Experts of a small language model: 192 GeGLU neurons an expert.
Below are experts of layer 5 (counted from 0) of a mixture-of-experts language model. Rows are named router (the router's row for the expert), down (a neuron's output weights, with its number) and show model dimensions 512-639. Each number is 128 + 32 x the weight over its row's rms, rounded and kept within 0 to 255. Numbers have three digits each.
After each expert's rows: "raises" lists some tokens whose logits its average output raises strongly, later layers aside. This comes from a sample of Wikipedia text that the model never trained on.

# expert 7
router:125159122162092084148108075140137104130158121075083129127119095170063123146136166173143131096080102162107140121164130191128151112153142165152096167090107144157163119107143151079095128105086151178154136125156144065101139151167075103152073141127117119168164115167131059144158147148149134140145091135090167156145161089143094148133097139144185086106112144114084108178101125147174161161139
down0:159145136194205132129167196137157093060075104071147152136107131118184126087136067141124151132119125160104123083077103079148137076083105122135197122152153123157149205143103113112115102063124142089063118113118074161114098180092145099142075088174107110065162156099142102083100164154179118152140127129124095108180066124103119120157138132085198152081080146128076134091161117136138142139110
down1:151158141094078170118140098161186066139128143165091123169170185150125077117146092175134066098157112140130171120146177086148136121151132106145130147136148125135100232166101158111175123135109130160144146142068109167082083153088125124129161139099175143093164096080112142175113147174154144109090117137140181153140127194142104110075140145121117189107135088113122112112086158137129163101103
raises: "and ", "to ", "in ", "(", "for ", "of "

# expert 1
router:107139068096120118096118106161146136096184172104103079122129116160060194113145097147110163084103104172092083086163117119110168152128128172142107119146050137103102086108165144095100107143116110173137188120116117155035136196140097144142084133082080092169119118135143143096142126128109110129126062085119171151114126107127163107135112129136141115132064113106117176178035158123155129127110
down0:134153172175125077113078120079136172141124161135154048126058136077099082156101182168137158165140081083144082150004093133140149105103088108117146153084154102106063096129168142076151156095151166171098161202130111110180139145140210126129136102132126136114160135116145158151148111078152127143133102113070112176127111119146113132129162140100143130111176113154151129124152148101140078110106
down1:179156042108129122081080147141072153152111151109111131159190114098146135112124055116185182121163163076144102172117133133091204145163159170139188145104151074142170114140137150182168131114114099120153129110122101100133130098101113101160131162145089128103118128114100116076171165094152138141152101167176132176144112124081115148159148088126147075134143167170084079061149119128127172146163
raises: "the ", "a ", "an ", "his ", "some ", "their "

# expert 0
router:111116089167104132180110128149133128125139098091079118148143123143087163138149180142157167128107169176067122161209139152107117138156170087151124183109117130177140165102132175087092157153107158130110134142106162127111156156200130125142083159106061091214158117163123139137153138125109144187200115125099151133206115120119153149145154106152152088091090164189119124134152081175139149213127
down0:162120044150086115124140071154096130114218159126143113157182118146116124176119096114085145174117120176117160114166114109145168202103116145177141091130077124146162198169138101148104134082096093129142107144110120093121088131048153151125173164103128149145118126195087163127167167161127152130099094142124152160082126133177111098154139183125136169110161115080096101109102084148141105110163
down1:168149113126141179121142114091148083097163141141147174119126092173132097143177186086148123123152166131166118130143137118108084103149126132153118121175125087139113120122127172114119086087130140122111085164095164107094134127134121146048128153172141080140122108137077178162112095127109083148095121154134136173145097136090133188122085108097172147150116120056129171138134151100129162060111
raises: "and ", "(", "was ", "& ", "is ", "– "

# expert 2
router:110098150181135124093098085088080110064133152113083162126070107087138123072124143151126176111121137151127095159176125124077079149143186121177145134144097155110174123110134153112125147072185140068084095079137127189089080162137099148158113130139130097151178178117084143144128112134094116125153158129065155087069121077095141148157141119130154110128117135186084125111113116160144147128112
down0:128060171131147167121172184166085080082179094050145112138111142178146068144144167117115168154163105122157128159037081141153142118117125105130105100180108130157149142116116123158150150021093189148070121148111166136141164158114143119158113127118114121102110135152143157110111109117144121140151086145083145111160154115115107044135087093110097168130147126210119158111094178104129195136189
down1:144095134032102110188099120088146134086148166098162180045136093057145097143126141123120112077145128077104131072152126139119164132131114099103144129154166213054150115146171125200092157139112147142109166142168127142152134105036081158149157142101157162142137225118139144061166108072149162124102131108155111112131087194123130111157096128119109157178116104146090131125135153095126104127137
raises: "and ", "of ", "to ", "(", "/ ", "& "

# expert 3
router:152088139120077149165122108149104129091189151140084147136146173161104116193054108192155142082064129119139178165143110219097110133166166101124136197162130105125166146133193183128137135139124179143075119127107149162117138100113105130096154165127120114150160098207088193132142131111107169113133081112098124173144114115102111152127072129139162135096132116101162188117098085145111117148209
down0:085113076133134115121156144118120084136226152158133083085081153117114156144153160081139106139078129107139140095093121086160179140153111125183052174123146100162158155115156182068099134060122099120123132119148170146146127150109152125154184103108168114169190114121092110121104128097147151156118114101111231118090111155162178122118094130176183055079125108151159103220131206116119084088182
down1:088133117161110127152126136137139101144114116136162128126106100085118069138101075138139067104148180137144154104207137125143133139089193093095175128124129077133161121104175146200105133071080134131087093036156130133115127079112085158114153123156070110126139082130194110190116079095147125132185137145097147048175092090093153172177129063143151146165091181088128126159128179126158143080121
raises: "\n\n", "= ", "Scientific ", "==", "\n", "- "

# expert 8
router:149174116123126140171094123103147116122149127119077065116076086134117089162098124178154101080116077142070053098187148141088176126192137106120157149152135173173112114188205139086107093146093193131151166144060161081095082170210076107180129117148111126128151128134100120108098202118124125145175130154076196112116164140072130127137087118138189128071089065133112088184130124159122124132131
down0:159095166124148140086130116146176171119154146141110161062113132131110115080137119142082111084171123092069136095109085114150148148131155105146129116147050159103118152159154099064133113125128111166140129125122133124132140075132136138121095063134125151108148138147023139115175165146103134160076135122129136125062153108086206101106121126142178120147141133138132095173133108124072102115137
down1:163099154133109067186087145116146151179068072109118122058099114078144145039155107179150142128111105061117180195163108145128160141112134067104140104113117149082129128116126127114132128134152142117130104105148129098155154107103051138191108083101153074244121144129118131168100126140145126144147202151115148166118142104165120102092109165133232136110147124117121091117073188120137169152120
raises: "and ", "of ", "(", "in ", "to ", "at "

# expert 5
router:141069139115096133143119157196073188116143125095084114128124098128106116133089146190162167102089144175061078072191095121122116116147195126118154143193123164162153098079144146097139128121131134152099146178158144159096144137172087183129140193096108120161135170116118119149151148096074128140183136149079129162120171113117098188167156102157195078125058142136077118163082119120152115172112
down0:176135147123079099153135181155123206104105175133119083201129136093136198145025146106168104122112169130067111119102142161099181138098092127047119074131132114139128184180136120117131126063128120162111149128113132169107112088119141113122103107142077112082141153192130088177128189102155074123131128147147075122139120075059121108190163166098120184153142190063102142137158101132066098156039
down1:102147102159165093148142111128174092096147145143150230166158082121149118116133110147137113122092077090138131130052079139120144180137064139103066155165136214131143211059152107145198180193121156150118097146132102112109187177135079163114116124136146087144166192146148161114115156155150137137144095144170143151127106165168098106093161089157141132079118136141126178125153129164165153147137
raises: ", ", "-", ". ", ".", ": ", "; "